Experts of a small language model: width 448.
Below are experts of layer 11 (counted from 0) of a mixture-of-experts language model. Rows are named router (the router's row for the expert), up (a neuron's input weights, with its number), down (a neuron's output weights, with its number) and show model dimensions 392-447. Each number is 128 + 32 x the weight over its row's rms, rounded and kept within 0 to 255. Numbers have three digits each.
After each expert's rows: "comes before" lists some tokens at least twice as common just after its tokens as in all text. This comes from a sample of Wikipedia text that the model never trained on. Tokens count by the router's weight.

# expert 0
router:067115120153140085131123178189158164113154142171126136106129110201172100206164152102076118082108172144108143147116078131077148179093152189172147127107146103131098147090
up0:128160108134111100168127092123158067110164143076117087111143046089138125136104153116102114100140104155141158188122129101182163157104116116150142145133083133156154138122
down0:134103136149126090136127130138114071075117182103130112118096141129088093127137133146167162148117142135023115164161112119148086129064095154180124118141166089134110091148
up1:149147099117120099203108095174138121125103162160145097138072134130107154142145178136094183169200134150126117181115156100119130150180157122129109054143043168150109147062
down1:209173116133114096161132161092078083136095126129165132108112183165157127091161138156113141190113170130098048147149132099168119111083160165184102178147145098157105130151
up2:131152135084115181090122216146142103087105112115119160106051140142090113157112125071074159139112122114141104159171117161146080159073177126085105143151143145135111127134
down2:132137152161045169192159131198137101105093141029123129113088131192149164140084147119128130061134155151053101131109156072090097091116139137103155182104169077122159152152
up3:188078162169108134085154129130059128130130195105110161085145184193100132171153102106129141149123129106133155112161121057097030137144127157171115150157107076095112140156
down3:109127136113150127094157106097110149187102162130167137151159122136161179118093079101100175110083132197142108105187068087081087121122098098117141084218152171139158074136
up4:127120093178120109107112146152200163175167105108158160113184081131158099150094147129137160140166168093142204131138143106155136143133080188094100151097117036095113140148
down4:068137107107163181097173117048151127150150164138098141150154126143153103133182133082086134134099121145116153113156159092153085103152095143177100136158135097115154102110
up5:065118126199086068150146113114125072148112080176117114137140151095102072131152157152130145149108145128123126086144114062125189129141168144093091084095103100099094188125
down5:075118085120129165132138196080141105080119088102127103093057089053090131155108181121154144129147121128178110094136111114128207170146087132168132174206144125144123169121
up6:142117143114119073131119147207082139130053132134134097155120141090147142134119166151157209105181146164228093075097100141146107122164124148119092141133126112098137080107
down6:107112059089078159105147151143108068142114168151105188126120104097071205159141181143127111139117127159144174089200117115136090127145142164138078166139117069098117117143
up7:157171087146117192210189178155112162162069157103186129126088110183110188166086084119105113139103128133133147152120160092143180166129055127141156148139129119175152126132
down7:095108152072169116125144106178086142101092144136102140107204155149170139085116124130156093143144151123140112175115116161104098160179186091178136133104145149044173081115
up8:157102159099125178124139194144164078157184080075164190142111096162186110150144129141105091049153161145153115120123112142120138118105194126140180086096177114103170157129
down8:117141132109064176124117151154100138115123120142085184174158100107153081084141123178095096048120137097140165162111171126155108127194093135118105120174176132132109077080
up9:083086126096124141135144172187098087166115149119111133182130104108134062132135131129115097161110101137144118164050155153037141153117161171102142126112180118093100136074
down9:102115086138161190083156172056119098070118128141093132123126121136176104102129069122098076145147136115075130105126075141160148142143132153117156117080106133098121132137
up10:117091141122129130157169031129148182052150121123134110162151096112105139100115143106111083133126131114166151167140085158127140145134186138159097141154151094107199120090
down10:144177054124097120112135143187113053206130085111074099108133128140147152185077083098082121107089075170042155168129084133133115137089134110121124173135200145070105080171
up11:114129099145179116058119180147074091155127116134165106155079113146119137119099153038117156110120101105143092181138150167091062115165082149046084159129150122100150121145
down11:100084122168116099099125153144081118105125165147183150155174139084096097125144075042125107111136146209103104153160114134125125125102086169107139128125077121137147179097
up12:078139127106133079110112138098087125187134145092107152157122154152102096122147102123145102122147060180190177151159153147119110115144101153096096122101169154108190132155
down12:142189117138215126076111134094102101125150187147084142112135120103058168154140117109081089107110097166148145161102121081129108143082111093138116147145149113124113098151
comes before: ":", " |", " by", "ed", " of", ")"

# expert 19
router:126118168126101089103161130139141082158150095162141172117142210131148169119210167136177112124097150154135121174182131069102092125115182099109120142148066170105099145080
up0:147150099118163100104135075120117122119109110134152105185095210108073131133127146215139203120137200073106096110132183087102158087137160170084157109115132115124165086179
down0:109081150119061106154165103123181094116072111149183182118152074148129219121111119089130143134184143139089092063126087107170114160129111147136144104111138143129135107095
up1:125118116168171101147103149102124140110146150166168182153122148104123100120167169126063168128192119076073084165170106116104176166137120153157176164119144154127145102129
down1:071115190190065090108097111159138096123120135053135154082147108119173133118071143110153144137152142122085101075153137146098122116179194158155086095147109174141139197153
up2:180108175157135134184168162075153134212135137169129173108111123163155168067132137091187130130145049133151076166159101101091186138144168181145169132126121118085139146153
down2:118093183106119160056170190189106153169103137134113166172163115117089132129127109161093128142062138118123069141141106097149191084093066093131104178082169149079145093097
up3:112131176109121149114148143132083111103118114148095132179125124144099133095181117104165115180121108148095053071174103087158128175142172179142110111075107144162188160101
down3:173149119152044134171155188138091128116159106089124133154077156087053119123124154127120109053121180123082128097118108084134155141105204082053093138181153139155141100111
up4:105098107126098114113162103139127090158117098164129097158110174146092145092188190158098091089151073099113083107143086143170089163061179131128141110096087148123122159157
down4:066063151155120140158045081148134098115111196143092130163114149119127093142160139177142104120144143181106171120131119134099093130181211127105155113136105168153118102116
up5:111144116093086156123062029154111076161127126105173123110145129112134177159130105108094159179181112176140113123166087108126139099091147132130153167086102133134096063142
down5:088147148102141124126162095122158120050139138083168175139109082154155096084146099149127140138144137160147078080155135099132141071150132126164109184148162097152135156097
up6:121072132121110150138114124163174132077068076172143148152127069099121120080106137105179117134113124098112111113152070100128135170174177217140142086137102134109119108185
down6:094083114100083117106124119138149093078141182183115096185154048126137138108094129105125116154129116128120159174109126152140119189137110174145114097107173105121169109131
up7:172176154132169151108133088059094083071125125143113101030103165106094101114110193130140102187089125145130161166120129121113057163104085109086114115107140135158127153127
down7:129132102113161133138138122133133116150071206102150129144124102127150159174189102114134116073105107194119100085111086166125145143160159143102087087126089130198126160109
up8:119132169214083128097141136131108142153182086116096145126148194082120118158143120127124141140123134199168105145170166120076120139121116163154163126112114090124169140139
down8:056158116094133130112135094146098170127128148125107086148153163105091128127097136120132087127180116133149150086158160180065104147158157096110185183086134139125104128173
up9:195138146161086093138134168092171141164128125061090146126101097123129148111173096126179123114112082164150081117125108072109071137170196124164080092107105182156112148098
down9:070089092138114168106142155092135112123140165122134183069084136104101110118137105111121134115147121125144188178140059114113121196137158136156159106145155138142114107170
up10:131075161117157149169139156142083137141152151086147139096121130132169165139135134084130163078088121118174123115164130098079156123090168120107160103176135145133126171155
down10:161126079138151194114175140144164155173130114141110163162154119156174137147106094083112093180153137129097135123093131101129068123125089141104075139102147091133138107112
up11:126157087160108170124134137129120105120100128127124154090164153136135171153101058138136140139153080082140127179142126128214116117107169124131150172105137136173128082158
down11:151088128160137181167129136136134099170132094082136122107122148116098188086143130122165152144152081132074142047113144184162066125120132133126181127091162184118098189186
up12:174162105157154062122170088101080107131120208126172176103069154135157087122117121137094133103110155168130169151122090130195085190131159123107180096120095141112098118111
down12:150143153132144053102155139160125079085176099167128167120077135109111098094061150102180137159073123165134142105149117165204165138135109157128141118156147091079167101169
comes before: "s", "'", "t", "S", "x", " J"

# expert 18
router:136078175139178152084123122103167128138131124124160133182120121093149170182118170066167076165121164063139098063136085150121084108056125117121135150127063145132076178139
up0:115185126119104114152063134128158130057106129071099151070115161098136172128124086138141123174117117078099109106144090101130081133112129054122158148151186107143125110132
down0:154155157066167017126146097110090184153127115165086164137131116107115084097117110163115149092138074170179116122158148143093185110076163086133132139143120099098114137099
up1:139190079088094140116062095129118140089162145166118159181119078145181132106081142163161132105127114162139171115139094099140183148158150125140102109156121152150125125145
down1:085113086101119118138137110092121122107134174131099158133100062111135087171131083148086089112114101071189116142066137124136114032106137126136128093104146087158081216069
up2:147118177067104108106113133123175174140114171149158176187094088155131184100123142137132108134153143093171131166103084118133119122092118134118150137123139110147105190174
down2:099140124104158171120151136161153096145115101117063165163131098034120155141090152100161170112118147089135094108121167050163100083147131113124137122083148116083139160193
up3:156137144086113107107174168140134106151117126135097143119118120185176124107103163093107105160152157070165147103164114127077061129108115071083048163134117091099156129105
down3:082202099082153068089132129101095072142121128075089085162073117160128122123112187136162126182081101109150094142160161137137115153170132095106171125157089134159124097128
up4:099052057139114046147125139109168183131107127108101112108170062175141149104150163153155104104087136090088079097100137135118141168139096159121073139101138129128058133181
down4:176148164133083103160099156136131115157132129138108099175130103115118155140150159181106060122063205102099143148131098117145124173083107119174131127133130114074161132104
up5:197132099089164105105132144173148155106152132171097077134167146121158152119164171058080115094099144076110127164176130161177104125144158118171114141199144116142106120143
down5:106135195090133075128134081113137113092136049175107120091116081130137145089138154136212124130139103130098154126167099090153176151063124102101050125099106170116183068111
up6:122064097059161128114086145171088127141135153137151131137091125169137120119101145122103069181118167095163140064143153086168122118090156178124171138148101135126188098114
down6:143068140130169083138128122139128136109127114091104098195136118122153122119143204106074138074095124126098139122177061111112103033133096126139131077137099122098150139141
up7:173132112132134182159056058165134110103155129157123134105149100150136145158094124065123088112098134209147117133117166178125075084075094176068146162101127178088076118144
down7:151114177180177117157106130114144092080115144143132129161108104165160165121125164090202125134116122148116092093124095130095117122109128111156107170124138160146134131119
up8:092174150125134185154121105138096129187107154122165113151142180090103093204160172094153169110127135125132118127128059120128099103141123148142115140123093147117134110186
down8:088127188173102151100115150123142151128106106066183078084177154090141107125094160160106083086165011093103121121069130136089109126137160109139100163222113155097147178116
up9:107164111147117095140086145091155114095080108164133100145089131078116173074126108137147095128104137132141155095152147160104117151159152162169140154126111106165130145115
down9:117138125198120168148158107045141097143178142084045119130086125128155132113066067122124076124120149133120179109118141104153207169115195069179141130076120133161164159117
up10:128109108127107144110179112128041132120187081112165137155096094096202144109136174157146099133116142098093102154079179083129113125149157135129108091076122122115150073099
down10:122107149146130164099163142153122096110097114134124127108147130120070127129149105075077109124186115105155119096221169148138107094077131107098145151091144105127115084178
up11:190099125127149162100151131147108195175133154172129158158101107162072115185114150104086142160135058110125117097190144109110140096078128147130140099109097161169083190150
down11:151116136126186131117162114144120214090103151110138114092126115143132123116074159074119172163105129129099127096091117119138137114138128137117107099144144130121112109129
up12:124117137058139184168116075149136128160103160150157143163155099177117150111151112119094094185114053161073153128164119140057148135088135102137136162122129133190119139131
down12:177115173150133094096138094157132062091096090123145110112147098052180134138144090151129153150111135170152133152135131130150094001088146074160116104072183180100171140204
comes before: " the", " a", " his", " their", " her", " this"

# expert 11
router:098151058145127131104124171136155149130167162155136113085131138113158151184085181156147098156159142072182112162171148121105081131188177113161206149111136104110077168108
up0:083157138109142162042083107162133138148117137134149127124101163094129111120126143143143162193131107065138091148144150122179175161124073109171106107139114086144172132093
down0:072118094135096135149142122144094131097129133140173101104117122176128176123093181151144178102137096114110124156124144149121179099117175132117106050153207128091122109163
up1:107092091132167109153174093090116171143104141164107150110104163122055131148170097125126131128106088141149136119142133140090140129191103063177089201171114178128100125098
down1:144140130152176177109125065160133164075077161112130168058093153143138125088087142170113109159131127122178149142129132118109196116181104124135152174125109099112109094169
up2:178141075081119143095116181131141101127110071091124157127115083115156174187151079142169111118184119064122139108120098097059077111148185120142134168184079163126109063153
down2:117067103115147118129177163128102098179117186131112140168087163120180126096171196191184108172135164166147157097163160133134148148166129097186132182152120135126135082110
up3:139101124108124141122134138127142144065186105134170102114090120127119116134123126150142136136177140127122071167106121109033115114130144095128110125114126131117090071189
down3:150108088184099104083112132108062114151148212142177177093149098109090140110129084169166162080099173113060120127088183112089128046121138172134114139062176148140138131173
up4:048146121134127193123089198125142158132079100179098162096086127123141131133163140118121144142077129160102095076124167124141094117186146155084132160127116160131114170125
down4:136096128155190155084133115163090129169065115076139099076196132079139123143165088130097118162132122096162101105118168066145122123124148141152141105120121148161109109120
up5:100120098160083119077149142091139113111135123167132114051166171107165143177112138120159162128111171064134168149117061092158187105151110102169159093126128129143138123138
down5:150156145110156129080109173125097089152143120155184114118107145121143109112103137101132123124154112145109149149077118063115153147129063141118099179107148155063100102098
up6:138183057108162153133144102026071149161121115099088134132166151102116121105160158073116114117113128152176140100117175125129145092090101137147120105129118122093136132146
down6:161160104095151124130127102102134106149143153103137089140147168079189146058115156165089079125153139162165080178087064126100171192160149152141144071175126097119184141096
up7:124167205090160129082127134096093161095099121095167168194176165108106131124131137100149100100130115140120131187130098102121121194128177167124135126062150101161130142123
down7:121225184133129047073152117109106134141161123099125155128114125128143145157119185118179149181122121170106156155105160179121196039143120098123174176125133090135096136152
up8:105119128118091071149092132156160088155146158154099146130122084149124122125141090039122103139185100163091107147128110137123111142106090097132103170111054139151131083160
down8:143181154114153113096143154155147160102127155122126078096110170111146121122135146113077162153160167107168123148116160135125144051162081125151165071146081158108116157156
up9:124116112095113146140124113114105126108111076161190160115128115059129118096133151150117161150096143120138100141105184121159132122041089204114123100122150095110112123130
down9:086110102082106103106140142166135087144146113143151162075106122147121157140166154158129132203095208191149095113139122148161050178082070159127169098185152153093176132108
up10:103138064169145128123193114074104119155149131162173129100138102079110099103138153168132126121203139131082109139179162105124108129097151175080160145160137131135167194101
down10:106143100160140139100095165169091096073182105206108105112122098137141089087143112115079084126097130197093163138138099157094151107077134108068177115084132133161130136151
up11:204091131097131114108126118102115164147105136167089108119088162095081201061166121159184139110117126101126168161070141128165061142172095112138117126133160116136080122110
down11:164072129121150094143108076084136093118090113066107128108124106127133086116146157125189124155134146148116125101098084089120068143116145154136161067086122169100134157073
up12:116215126100130141085178102073112097164085157117179138164082137179139143170162194143116158085129174150110101136145138172138131102149073106110129092105141148130133145111
down12:137158084112152125160110135141150113138082145097124212115094107192135045097105075110143100102146127091146141118179065122118131096117110178141155156145118127156096132126
comes before: "s", " of", "ed", "ing", ",", "."

# expert 17
router:138158104181099134209148106112186116160177181154110107149116146138144118180152103136074136154149093185103117145100142162200140099167083138113082162120106102117134121217
up0:154213085138096125094132175138197163170116103140109115133132127154173120137113118121129122153155122073133096075184108129164104094133092104132106092065187152159048185169
down0:120119151156164123132140135084098064097096082075133075157141098143114089087120133149118093171193089183149105118168141112149124090076176126108068158155110100146195080105
up1:127151099094112155126110089151155072152161152098108151125101144117181095179116083172119120173155120157099102083173142123062156162127209125115097156122134138137178154158
down1:134106120099176149123134134138109155128168110119144136105084118209159161102089163124153074035147129127205152111140048185107121166105103135093155152154109120110133147116
up2:108133072117115131112139154118122117144127161113134103128128119058086126086093141141120138146133113108113135122142129133186091127114181161103076163113044082162098139101
down2:102082158121098163167086104164138111161117095104127149149114102106094131092105112022178156172139131115178180151134138025137106151100134183091073087185118136111192134150
up3:122120151189112117181185060120102090107084168093094139096198152158069133126091154122125152161121128099135088139154184118161189109077189167157126127122121146110133090122
down3:120109147094135139085106172143196140148134142091166146135068093071112147160199153145115091148141150115133103183085153111081129067191115114120106090101135071119122098149
up4:063197109080144139179119066115174148178119161164144091151127121132092112146162075194150183149126109161185137155131128175140055141123136156109073113145162146147124181122
down4:080100094145151128065151137196132101093141080118139152109141118126165158135122093203126154151127083147104120159112202070047116061142094145078152197120158094157125146093
up5:126157115134179120116127095142094110070198193117135126114098188122113137149087110123113107162167111138118142107170130111160197097139120144145124168148138155126123175134
down5:097092128149186136116129100140176132103174111119102131182082142062187102085117091175086110194145086096161123113103146125098181126134137166143070099116122164120145105153
up6:100080102091178119152104114125139117183125130145088144140149115129110143161164120099139155145117130084172117115091137162143124108176125130143131096137140124128116105128
down6:115160149107118160145142121116176134098098172140182189127125120115103127123175103100117158107074094133104089173090178125144106134106138146083086114125086142136111062117
up7:151136165165096074129084086092098084082142103182053168135157126158129129170187176117155166073113104109105138129141084111174060221107141123091124102180103130126134133182
down7:121090151095121147134072078122164089157144120164163133136046141086157085107099173147189113082084062122165104131124149119094156158135120078114119117108109173166139069122
up8:067143087157168130120122086135138067135167142157052079096107164123133130109116082112098107096156160147182103140127109079136166140111046137076073067105101163221137160094
down8:116139133164149196150126090079036077092177115152123138142116126073119095153138095166136091126095150164165103138159145104103094111130097129040109170117092114074086141150
up9:128070167136123094196147078173164128108121125109170143119098101107111078073161148157065088122116132145122087131164111113155096099117095145108063096107123154132093109175
down9:143130095090177144110145145119108123128132082066128183065125149137132139159144130088058107134167147159132183079166083135095128124141146074181133100093104084158128119123
up10:061089130183182146169136158133102105111080116095076118093155133115150118124142148095182091113101155115075097170100178130082151136139112118185119147091070160139151132197
down10:138056134145103111081121147119065070121117148078146087101137078101089126160190094146090162148135115159126146149121182127120084122123125195152149132090159184106160162118
up11:114134121105104123136136085109124091087135123188092107089133196120190125183141094153122111074122101109155129088146184113131191171108120171119147166142094192108090112133
down11:152118104116084163132167148128148111127128143166108178158137153098106126163127125124156126125080165168156142115074099106149114145072116120099107104092133156136112131123
up12:130106097118186128131137131111056108133172147102185107175185113064082128114164167125143103098109130168112089106136130047139073124176141175092116086083098113124162119137
down12:122116187124173192117122177173122127067120123133149106100129088205151123109129125117122165133137145059084092088140153131119144150146149125165104091128150092096149101205
comes before: " |", ",", " (", ")", " is", " and"

# expert 22
router:116168116166189120103147178103144136143158120178139172120163170139151134127121109161149141167150122105111144176108151131129122121190114150164138140113197096102118110128
up0:094103128126132104175077092087150149086135129136100101138109168138169082133098157172178147113121163085158157113134153109183122116183088158128160045163144071129160067083
down0:155124117137098092154132185183045149110121144118110132158170079088055109114110117072096110125170126117123146126124161109116107129173162152165114135153113066097133167091
up1:146127053154130082116130160152106197173163089145131119111127152036150152164136110146153096205153144133129109105149131194160075127136124114135123104109068104169192137128
down1:100110091218108136076105099152149065136143146115162099105102125134189136177122203156109131148166046072088160100153143093058180091164097128076121080175147150155097169114
up2:093077089152126163184139159143173134108103135095080163064149193119110153115142070076149132084113151121140147114154137109122081097108081160148170139154142144194213158167
down2:143087099146152126143088121105126178182159148084122211133124172095155118103158069074179176129124109118163144085128133114078152121117215139194139125137119102137093139178
up3:093132107100130093101117118124077155139095129152174131064131159069178099121078120114075102139168130097153133130144138122152119135161138129093124159145212102104177078101
down3:161134137180079101074155130177124097152110155137071089131094096141114108118172145170153142124138072105067078128116142152123191164085138105166165113106184191169148108089
up4:148116129152129057107133038094120107134123177131112113153124122108142186127098147110139093105209137122122122063143145082192152107164124145102127169120096130124147125109
down4:123145159129093155152149090196119109145124161104170155121104178179133150107115182159097099096115188101082122148123142187187122054166092100151102124147129123072129113155
up5:132096100080129171149103141106168152169118031103166146073179107085162123108085106084107135128122133105086145093090112172140115125178089158141155094147181085190150113137
down5:147144152110121117101172108156096156165085114117148101122135155113153162149150132131207098167102120129108138163103119122073125098085113133123151172145151162084106200096
up6:055143107081156139109067153140119135120155101107130103059079122125129119143099169080123166086087143074093148113127128079054109103109102122109146101137104138182173127153
down6:089141133175093206132185109098126199168109099091181125136134095104171147107195115146134125074114163144156070145111122103128061124079145104140110106140170161104090166133
up7:146132126141127160089095104147177126122192135128171066100116100090170198134062113161082155148147111140107177177143177140108139101124114151134125107135128156119142097110
down7:192136136133113138084108130133126126099142143152101163150137148122147182093177113050097125207082116168132140130123185128080148084158134116163209140115141071116213128105
up8:126111085161153160048127144135056132060132135167136120097161123101132136088148125155133147111097132116177120162122068110143119175132140131156180126162106132106184096124
down8:142127149083085166160122145140134112024164170087065096154190148203082158082163125081106089084095111189085155072107198119110148172142124085113112096124141121139106129108
up9:091151133066146122139064136166122157136155145063152169119117209085157104171163119133137144146120147125113065091126123170114121147105114108122135158126162134102135120183
down9:099147130194098120141186109163128150144058142158148190123150119102128097145153213096157086129118075136125144138177130111157097189167126150050152120198137117099049152056
up10:134133132169196135056040144144115160101160138152138181163191142102121091104155144082082151083095121139132164154095134182128114162126205128136117119112123158223091169119
down10:159072173134115094116150104137116100090098132163120138072041179138109139091096099115147169076151095158121129135147140149157120175125175215152112117140094146157137158166
up11:088125115092109142160138103071102143084133163117109146138143147095153131071184129128098079162172141152119168147136090127147090096114123108180125131145137143128145092102
down11:098140148124173130132198130091082090125128160119152179183136135163147144127164107135107145088185125165095153126163061156109117092152114111147125104128169136131126149201
up12:080125135127119145119179106106113137114092033132167118150098191166138134107147188178116142173144184121144177158156150111195112108134056150091112107156112097092115115126
down12:080150136095127138132141148111112124062202146078072111108148082098185108080078150152111107152101155088173118144091150091106122116099166155128140091099108074109141145093
comes before: " of", ".", ",", " in", " was", " for"

# expert 10
router:156097096158115154199164134127088094163138098102168135125140081192142133060184079155170136124136142173113139180117145107161137131192118098093146189112103136144134087171
up0:108102157100117155122098159081118118139198140209144102096069168095130112087108124095145086120093134143123118099097091155107129125095168097120146109170090185124099087155
down0:106118122149123140125183118138110115121139096166093144104099105134161151138127090096135126134145086064087156150112120163114115104118103152120134135166072148112147150163
up1:148181164146151127094114086138113120140111056126145141093095139144197151168173096140094134120090103136142085143193151147163179041102072190110147124102130120179077056129
down1:079128141105077193146138064088117145153172153160145168141119167153102151091140144099158124156135116106215132132180140125158178043128141190125131157125137098133111144131
up2:116131128139168140098136117106131121166111211098189107154100115161128113096132122095170099195172111072131084147086107138123088176123121134150099183086073093145142149142
down2:135124143125096122137104101201107103107157158084123130156133112131119111092146131156150117061124113126190149140063110150120074112197097113088173125151079112126112093161
up3:125081127183123091101143163089101121119133124115195152175156100138159097149076084107115079170074137121098112116077117220106074162121090169176174098137094129090151137112
down3:152185123125163133108129102094123132191134110103136095104170163097117087156142105094173094120144092115166148088127050145100123098152117111102142118080180123107052159120
up4:036188156078100111145070145115101163153085073076070178160112136121130112098117072082128103149147158140129080131085138143152144171138097082162119134150126168139168178132
down4:118157108141116113121171077097120140162120097129147140168122094145152071117147099164131109118095117141147148119178069130142143142159099114160214150144158104152091105176
up5:179192171129115131107150147103161123102133092157073123077054108139113195107141028112129056159076080122154087102087156187151058178086160108099092184100110162144071162097
down5:230094085145100129177138156135052157122178101117147105137116090118107131155098099164128136084074172117079137085111099150086140124141128112164084166124168103138141159125
up6:047173187138151123110116190101159131132140064089154079120117107116136195148133153135109109128093135202169139136120119155133118145092098045130074135114142141117144079124
down6:124117083150148078156143141116130171164121156169143134080121100126146171185127069104123137153129151154105126106191182135067160158194209167108152115144108111107132158140
up7:129163155192196088113117125145209207158121083113170133122174116167141149154173100077117089085130095192152111092116149153100130156148132121130058129145069104160070174154
down7:105151116168190134158182133093120102086119075163163186094108111168095080104173121108129151107098104115162101112117091133125178160181076131154139152119140176091103140079
up8:134106144155103107164072135133063136056174140160123107108074134119089083084116098124131111130174124192138160111063103197106147106113117093138091129111145148141140098148
down8:136149073110151093092152130138177137160149094162142172118135112157116145094146145098114154092152137136103052141108122132149131039181115139136134101126075106128123171147
up9:159109177059070097138113062148129135141059156110149084155135167083115128088176130144143111127149131102163145168089198126162125151110134112098154096146146156187185076122
down9:110154117091180131163107103128101134154163121110211146154132127162160171118154139126175135122137119142130172149111110139155174136095112154099096119115142138121115154097
up10:112099098124114137150059071121089118104085133173124110103093102174145146077094106121133166138168118151089173088097063124096165130083137129163139103180183142145122146124
down10:156131158140197119125177122128147172136154128100145074069144140120151232140117127140160171145154202099127154152144147139135114142126112123121140080173103140136121180118
up11:154158135117186081116123077116137127125161120112105083105137152094157144140091101154159119113150124126102108069149061123122137117129105117067012115131183174134194112101
down11:181141144110120143142204092192143112082177087165117139129114153134135130079112133142130149182129141124152099113142143151061126117128116112162144114116172140129190163069
up12:127041133119138059095111133146168170068158143131178141132090157081151096091166173091161145143179155138177138132170255166165147064107137125105156156116186166145128135156
down12:103101127142111156163148180175107062171047166164196111137167164167126154105151071120068158060084086158088108067148071124152136040140154137122121100080148142182171173161
comes before: "1", "2", "3", "4", "5", "6"

# expert 20
router:158163096134108152188053153107108164116148149111136119174135086148161061154120101099102192173154125148167133148102121119197186120161092098096115100153140144151152167176
up0:169200151118118144078152136123112162094129145076098111181111152080051096102166118127112148117087104179098128150099078119150142129141100170125130145144150078096187136117
down0:134110082103133153119148172096146085187151150139076139111120088097184103105067098143098167115164163110135120094106073124165146131116097064141123058063123136136124144131
up1:146121116136122172085100113175141088097158083118108119045129140076175141177190161204167097134096168115163133144142083100164205164155151166176144058102122124172154080129
down1:110133146124168156133175085141167109122122158178140115143053134110123175118177118141105142082144149132111141130100104140130112124142067129144165157126109087095128095099
up2:147126077117060160099130196194129177115117162102118108118090125120082070106094144086152099223063166122091148103110166120143137113132110134223165098156135098163142108074
down2:104130166126141148161148132155152102128155111109068068133098150086124151127161142139104061161152142078122160085106088164059150108045146133135167128141144135169117094171
up3:089143130083075205132103136164067080110138145088126151127088152122149115096167120153112150089131140166145101026146090116084082093154101131145138082129153094123127143129
down3:126151107084170074142198134163163079064108140110108119185144169094187106155193108155157122081109107108060125136091140152116123148111129176151172094170117186126172082095
up4:155140170164149137149122151113103210124110158199128133067082122138094154192173118077143113115088171094108152081108132144124212122160091163140136181159079070093108177131
down4:178179169101138112142127169179171149124061081180112157139148082120121137101118129109133096178120079113142110134140110171106193094164109123113122153159194113106160135123
up5:188151100146151160122094133136123157176066165123112137086228130100079160105096092128151102158181063081108114154157141073142045176122093114071115121087131154177127101132
down5:097111147160124204103121128078097135161143141159129160133085138123099133180160160096084134131162196050147140192146084114100180156104064112151163177123103151153092114128
up6:110123138071123162186192115126195105174160155111147094072166138059121099134133094127112150139142117139144167080129146105187173127093168129118135086143124179084166123118
down6:135064156106156124136115138045159149103184153119132114178109145069160167121182138107162131103132176158128090143168086153136148123120187094080122174080152121114199133144
up7:126120121127130125138174100063162153143079119105152103167160084081152130156103113107161142139103154088139138105092142152127108139092171137091140131109098110144139126107
down7:140178155076129158117108109172157070065138083140099154182116127127139132092188132121099113111166128070147133150130125120101124099143141128078105121122117080148142174119
up8:095092144131124119092162117099150066143164142109175150146123169154116096167126135143081116112098141082117113135153036129115115175109135137126126117132101091160111098129
down8:169143126107134131166116151047146129087096142170133147097113111150089128109129124112037136071109187094081142126125126173121143225027145157164104133153145145167117152149
up9:128132129162110071136094133144098170153086105128083066112094092091173125171067101102112152104134129087174137098165166158149124142133123081129161122117151150126148179095
down9:130175156128136026171136106085099131115124122153074102147158137071149099090078086124178139124168090107171158100143074152106156151141179142144173135090191120144151144102
up10:168179144131125161061125142122131122137110113086138106105177104155072135198114113090086106132153091146094109204123143109143128131116152115116142169125135103157126145138
down10:195147093094108142197110124077106114103105124124111136098169105165110111124172142160162141146192185139107171162088156124112110197148180141099142173168123186145154164195
up11:135061122138151111093190089110075138119157212143137152151141164114130151138140106116160138166102179088088164121144131038152190157121136101134169148117162122165158104067
down11:086165144170114156158070159129130127077108091063082096150125099107115126141194112156118060138128180132176085174151166139151113123137106056072112157108131168133149136169
up12:168122101147124144091149141101164197076069108159123072147089136128162107112101094173134168125160120160117087132192078136114110149141137111118166105159156106117164087127
down12:159103143146156148115139125099139120089156144113124139146109092146173078101138149143150122124089209116094075135141168159125106137107112125087118110162196054142139033117
comes before: " |", ";", "_{", ")", "E", "T"